{"n_layer": 12, "d_model": 256, "n_experts": 64, "experts_per_token": 4, "d_expert": 96, "d_shared_expert": 0, "activation": "tanh_gelu", "moe_layers": [1, 2, 3, 4, 5, 6, 7, 8, 9, 10, 11], "n_empty_slots": 16, "router_score": "sigmoid", "normalize_top_k": true, "routed_scale": 2.0, "balance_loss": 0.00293, "balance_bias": false, "init_std_router": 0.0117, "lr_router": 0.00255, "vocab_size": 32000, "norm": "layernorm", "norm_eps": 1e-05, "tie_embeddings": true, "optimizer": "soap_variant", "lr": 0.00532, "grad_clip": 1.0, "batch_tokens": [32768, 65536, 131072], "seq_len": 512, "train_tokens": 259600000, "steps": 3433, "dataset": "wikipedia_en"}
Below are experts of layer 9 (counted from 0) of a mixture-of-experts language model. Rows are named up (a neuron's input weights, with its number) and show model dimensions 128-255. Each number is 128 + 32 x the weight over its row's rms, rounded and kept within 0 to 255. Numbers have three digits each.
Before each expert's rows: a language model's description of what the expert responds to. This comes from a sample of Wikipedia text that the model never trained on.

# expert 37
What it handles: Wants and list dashes. Volition verbs like wanted, refused, able, without, plus list-item dashes and line breaks in infobox sections (Born, Died).
up0:067147164099147188222180177132131099131158113069083136124193084161087196152194159119158166146145138151122092143134147135079121165147116142091105110047076108188136096093150148114155138137075140116138094138126146088084183119175071092064073164132120134100127121088144179088175083113109149101097179144126065112105135176159099136138137163133131130212091115145116143128172097119101135125075
up1:112119154205074140093161150163097117124085124094106101104086113146111060090142107124113072070131116193172109091056161125159099070207155151142146143102200134119152114141193163168093087108120138118045149098168096126148077156119131082111196099105138109114176102082138112148121156139142113136056100119184110142127173117136136140176113062102144143126107151157133164156093104117112091082102
up2:138054112082093177173104150114126126169112078078121076052150161102129112092080131143143135113130148166119176148122108166110083156169134118178112146157167114091163163070119071100097134116113172210134143134096127137155172118141095161092104122121088166144075134140118104100116110114109143095095147131105147161082129104118107057135099169118127122140110127111133106141096164108070131094179
up3:155086159067089078122090122165174151155155160141127156070161154122135135108085099157165132138108109078131123097107153089169156134163189142126104136036176134109097134142114125123093120123140201186143123120141104117135088094208147047090116122137117166127084139107177169126097110137071131123155140136117143156117137117122175164119131112140125144138106175097131156188137174120101113183112
up4:124078188097106146093104134115129146109139170147124104129102113127136127120070113126096146114166189102147111217141114143161100070116109090154120131154092136115076083156100160097134073070070055119118100149100164156114111179112103130096109094125163134097104085130091116088111094110161144097157129112144114186137142095132093125130109110012086164084074154123132082137179122087183136114062
up5:164130129095128163079146106111113119114142191134117126118198111116131097137117138153075154145150086131140095123114150074129128164113182157091148138154177123182174155172186091124161153104166137106153077210146105111133168160141100111100171110030158054166162093075104143100143081089118094125117145139093151148146142133142160199172128093100108099148118107159179207164122173133161100106135
up6:106118137100102180076094101162117141098123063127187160086095124175115096128116130169115130067186114167115096160099127154160062117071195180133132143186124112091166140132114174125121115127089084127126190157126120132140058131127115069110206164075137133153178187131097110122090127108124174086146189155122129151088097134165114104150125098118106076057150116104121142174097135111134157140171
up7:097130132138133142117195139098074113161138158211130144112125195100098163122182087133141119097155097109176132140091094100154106102071104144129152094136122139125154105192108092095104133127133081122148091098099159090111140144132106138125119152149111032116211115175095119093118136117091154145151181103119132197104083191134096144086130121148128099097146139102175160115108166120110144183106
up8:152138136116113148175099130203156077104149141187091166135083128079134126128183113137124152106172104108164067134162071082101089097112076137111182130120130139091091075141098112169089164110165153124150069143157121078136116141080097107181165134124099114129099117125143128081154133200157085099165165156199116175106095116122097113126138131152125185127170157153091178113173112117143062076136
up9:128128089101078112115154125087121182086118124091135169126207072105154137175132096131105154136151129178094120137132103120123093104127183049079106082132157135100096179147159100159144114151106111150135090180079090140177091097122122164167118013155091133103180155121167157181122093083155093127104092155160144127192071082099109175128114113121049171130169150147173115123133133180143093104087
up10:168104118150144167146110153114145146154116150147157139117091124123127136087189166155172139120119085100113143006162168159126107161097121241118147069146119161120100182100106093117154074112135159117132111152079071095116173178103161114145184159067133123100112180116128147154136153140121147092136181103114110129121107136119153110153099139105127160168127181125104166106132140115109155135190
up11:131163110128123120106138212165150119068188077100085087050154150173080176078131094130176044119122054114176140099094095094150158102119166168141107130119153137092104161071135103126151129130142113117148095156138065060111150159082118133112135122111138112139128131078195134205137115071108173115117093178179149146140093144076146116126120140101145149117076140125121119135078099104170136129111
up12:094146187135100149142121135087123140133151131127050200111143100194167084153129150157138177171137199116077121117135071167094074135120215199168122184126059127121126121104083144113146120123185115142104094125158058113148147162102136111094078099138081165122146144171120138121099124105098110149132086148065110173142145131134092079146159148111126075125180139150176091116151107134081104128124
up13:144134101178165137113141105148088136133125111176167195116126137165124105140114087114154129111101157071109171101091121092117101116097115145100120139121232117093116119092136079144096101079143109200129169175166174104136090134105113130111172132059066155097113122163159107137097071075127149104110144173157151132154177114075142114118154137107186152183075163134137167129060088079161122119182
up14:071136136144114182167114141171144089115124172150107215093129134130080049137166092114127133162135136117168110086080118146126087105131135120160173165142102104051202143115081150143090091078115113190126129151173155121085095108112094085103106121150096126115125198129137143109183107091192171097212151080125113115105157125084129126137182142127113143050131166118114128121098146143179095090138

# expert 34
What it handles: Years and bare spaces. Four-digit years like 2015 or 1887 after in or table pipes, plus standalone space tokens in tables and lists.
up0:119114093104115084127177134064158174105117080123206139124161161138149151130050149167163103136096119149134127163108163117151101131092066099128155145099136115123124119111138126167123116095099095079114110156146137092122159155148123104155138154114139148049169115126113143123113085086136174087157083167071127143127082132114107116190067125152139125064118111117144089141129139087086175090138
up1:141091074107079155118122133177105125132142161194065148120114117078167141157120134173171092131109141131188132098049189122136147171076147102110144044091150091175066075098175128106120117143113149116154113138133120167142137063110170140094122125114114129126141142092111099069168139147122177194109097183085134098127080170135092153175115154113162078081177134114089180165072133116120114171154
up2:087146171147098127131160156140061126084134121114143119182119138055115152107161094142154096133094177134113110122099099117120089116143109110129079212153110092147151127193113121174161184130100097083062132116166171066116150126109084144148136114145139156092078056104152122145118126111124122141167078110171134201095075119121114137194149175153113087137129166136101084098072133153078159095103
up3:158115192146099154081081113179104149108149073169163149092099105173052103102171159133144188114156139119136162151164173158151144148139141142098169100123127080053109104162132132140159130164130150081140132049119051118184160126082148176134163119148133146128129134203131159141108123172161135126102108073110136107111107133161196144118150174145142159110159123111182118141106150194145120130132
up4:087048122139144097085186137150117132155166090138123120163161185149114114087124131162155095116104102117143158097106065089089170109102066116147145140181074135104159170182174118122096094153103115151073135146201147182119113187097067142159155112178159126162194106156124113093096180145147111092117157172123089129127112135184101157145168151117159134109146090132135134138103112181149110140120
up5:123179151144123132180116068104112111126170110121080160130161057140120105076118070103119103106133139161108148126130164088103081122117098098131105128086142077151120165118097186159107101128071103154122117099131177191149118081130106174139094121122115135126147172136184151142157124104102143173141181137195106138129094084150086194067108102153116138138146122176075151151121172104157139110114
up6:064150141079115140163178104118092114103149119112135129139134054115119156099184169200167094103078115078081130144130105171096119113091150186107158036090145155147149095129161160082115075098144074137141166122098107139122099092101147155150169170136134105160153114188057104139153208097134128169089094153158155116081107132080130087166102156106120102106181179171101133118124112125159116150134
up7:133071135152125193133110138127108190142129137164101132169147141186106107149137186142115084118163094162156126145129168132176131167123147153136143086144137022050072145092119147151111146140167105124141181126116037097053163104189108102069223111128139134149140130140133099179121168141132125165102154157096136124091139067136103149122094154086086080125171151140021108163134135118160104143066
up8:120183104153108137099150157119066145163116201063059162116161178118104122129118108103136048123142176107113143101106051127172158127065091099114099106084088115169153183100133124089135134115120098123168091150088169226149081177140123095089130128144114107128149091153156143124192142125118155074147144160181154112169179134175180140169146143106049171155117158110143174096172133103114125135116
up9:191148093102133102095203149201118081099115173095166170125111143111119166056165118159132062130162077096126136082142128109187133182120161137099146091131101137094180103127167106099126117114132098118085114133186121087116064132111099125147078100140132115114113168142092099118189147127053109130105091145087138183154094193132171081135137124120071147154189138104143111095135141097140151101109
up10:091102085208083113188072089183080115114114094132105091173129110124130131080112108109176075123122114133136097127141116106191155115174097124095150122153101134120118124118152120126173129141140127091061132141100130140158084138119147077113093054151072120139152083114172084065126087150111098100133068181151099152132135186147105110169082158153138158122093144118124157107143151101105131105181
up11:119085124110146198111175106130164164113125169137101112101105144078110133117133153152087128069149147134084096149140104150155152162142108115127111159093136083151108131047067156142134133120125174050114068152126158114145169106129079087116109123166144148096156157124166168093164151128107157081148115116118118111143146135198151091098150164125136220119099127072171192138115145120109217140164
up12:110129182099096173174117126103098156166181144101064066119145167121117133117098150102094130093147094113076129108116080080152168150088208111144153132162102124116211171135143086085171100070118112071075125147125106175127126116140086169108155132133140067185130109062195094129139174141169111123139177156139110106179081145152052163149135120186089120115153121129171108087141082141126102125116
up13:109136109153177110170152122140093086147108151170125091046114105085111141114058107117087062183169099147152115122063162212178135191100110108131107152137109119179107164137094158133122106123117109096154095108088146133085113156153104125173180119103130161155152147142132131134100119152144185082127170143086124114104140074121102137112146132086120134190125088091130121107147164147133136160146
up14:170128145147098162160141148176147130089103154119136113238178144107142159160182105110128154126133147220122130083060080054121117090132113078143089118124090105064082101104097179120131098200112097110100144083132106100152139174123135114139100117117165111160147101132149084111161131143107136162096104126179094136126128090065097114109113147136153083151139125075070151125144132073121166140141

# expert 56
What it handles: Digit fragments. Digit groups inside longer numbers such as incomes, ISBNs, reference numbers, vote counts and years, mostly in tables.
up0:121106065111121126136184098137108073091140130126120142113118082159154154107139185069095128129183174115203084151090102048160115140091146143122087108105166128079142144132127126046202069094133118140096131113140053149146125083111090132121098100143098146119170103136177063135071139137134163151082150116137169111130108103159078133107191152059195093168125118074078117112110167151141107125116
up1:123169180117139134143140116154110103144120077171092208088134140094099186097092167152174105185114195162079111110119038158129123152182155095179129096147112056140126087190103103098142106154093167147127122126102131145151123180113182166095152075102150126116148138141126131175162145139075104147093165123053161127142062107130127124145163128074087106079170152099145161143130159127125058155143
up2:093177167095111151163166133094145150096116175147107157086099195134103120142117123110178098170117175195117083163199126153107166137087124155138099143097077113112084130105153186121096117121140160105099099144110160089131134148083126124099122190099045191126160108163076134120116160072087136136064110129151182220069146104130117119105123134153058134112133098126114113133161116158101127160067
up3:154127072124107165092135127124178164156107133154129131130127131170136151123135127126087140103161150120113149111113134087127100082145176145164110125126109132150136119142155157119159090131052160060143198167129094167146095145194165217133122106137100035145118123142111097140113199091092128152069073119118120118182095104093122127120122195143085127140124091085178085098107118107094176125113
up4:157140160060103122169116085151093083171119071109146138134163131116158160186083119176113068080162169156075117150148123069106141088108147118184113209136064129136180107131135148129159165103086145174098121118134132144151173095180160144122091092153121114099147105066113150162114174087084103146155109135068163112194126105139162132153095148076114110124115185109095192076162105143099120152162
up5:124106141139179058108155066144115144169123109135141103122072090125157073211144138113154123114085158114139186101102120162097132083099141161133148105117119099163189124171113118226116121133110099088121190158135103089168191106109130180158133156110092150106121144182082188092083151097128126118088092109152132137151118163083161133163116129149134122173087126102113101114150093102176118078180
up6:153102107136117147125166140134078140068177107151101121078121191144128065074087176136146064181047058122079129091118078144163108124155147104121146189058151100186144144145140108196158175155136172172128117127188160121157110120135107124151157078104162125139103117102159095127129146138110149128134172157144108119163073101169151165147121102128122130153176169155114135035162122117130158093095
up7:173142118110176139103131111103140159175081140141114138174101175179169052124114184171105089114150132128094151096150103157130158171131146120142103107137168147105145131117192159155109156121180168039120111084120165100153166091166131114112138097082139154204110086157132121104136180122127089072075104160183175182070140133127150183137163126101154121171099102126135155139105092116105132065117
up8:128184103137136153148159135097083144165171079185098087096097134155132128150133157188140129078081135175143129105136159124118151154116070088163091134108131122123211158144206146140125125174110155150179070149151165162153171143124190170139137127105109128064143168144140156149109119129079125096166179125127090126117156119106166077134110128129095158153101134102127144149089109126078125132131
up9:109120096078096117136145152159156132104114119136112109138146074186202123108020130168145156135130174134123097113119086084133131166107104175120151125095129121100116061185101115151138164051089112156064085146130144163140143114033102101181178101100175148152081124128112088123152163100143117072118151140143120120050139160057121120147101159120168141173149129147090148146140118174175100116129
up10:142107181084135119119154147121159152090186106110106138111167089167142147157074154114106196109140129078175152075119111119082080132118142097147127110124184154116086110165104162125211154111117128118090096102123072154104131130118169112159161128137079132101114157118130084116076135106110104118067204094113058124128098146082144135162100136081196098138140160140079098127151087118101120068078
up11:146125059141109078088159108204129152091141154133077179174118158100179135052169126127098092114132147061108140127175117078140093102142120067130152131134121131128164085155120190134083147137126094137130140144094158083141124169116162122168106110149111151095126113104151113132135113120137093167108151117147138088153157160098099107150142133121139115152089082169152213085095148161092104136171
up12:115140092112089132074086124167111069146079176161121169107102195109179149103071104168180118112150161125141122176175059144115113095126135141210164064151121163170168047066128136098100110150162078157119106077121140170120128140141162169066154093123138150089092107119127161068140124167091108174150165179086123080140123128090110093146144178120163082102106127113136116132103107158174161090143
up13:102114103160118065116068144122114159132172102104108144073074099123163213108141144144097083155140135131142132105106064073183140210149139208125103065096127080103122186107088143086096095115110139112126141153159132103091155146120081127117141141130120109107137094052146125192121093155091175175146129150113191148126120145129095141117163120107169148156113088152169186119126138211127084177116
up14:108101124119141164120162075092079133073117106100131129157074084101148136106135170089094156138139173116197086186142165169212151173168146096163110091109191142124110097097138098089092155081114110134119110068060131129135042075138072103111172147169105097167179114127120091162106135130156141127113143118112090127121144146138101160098157098150108091143152081112182078127106121158136101031142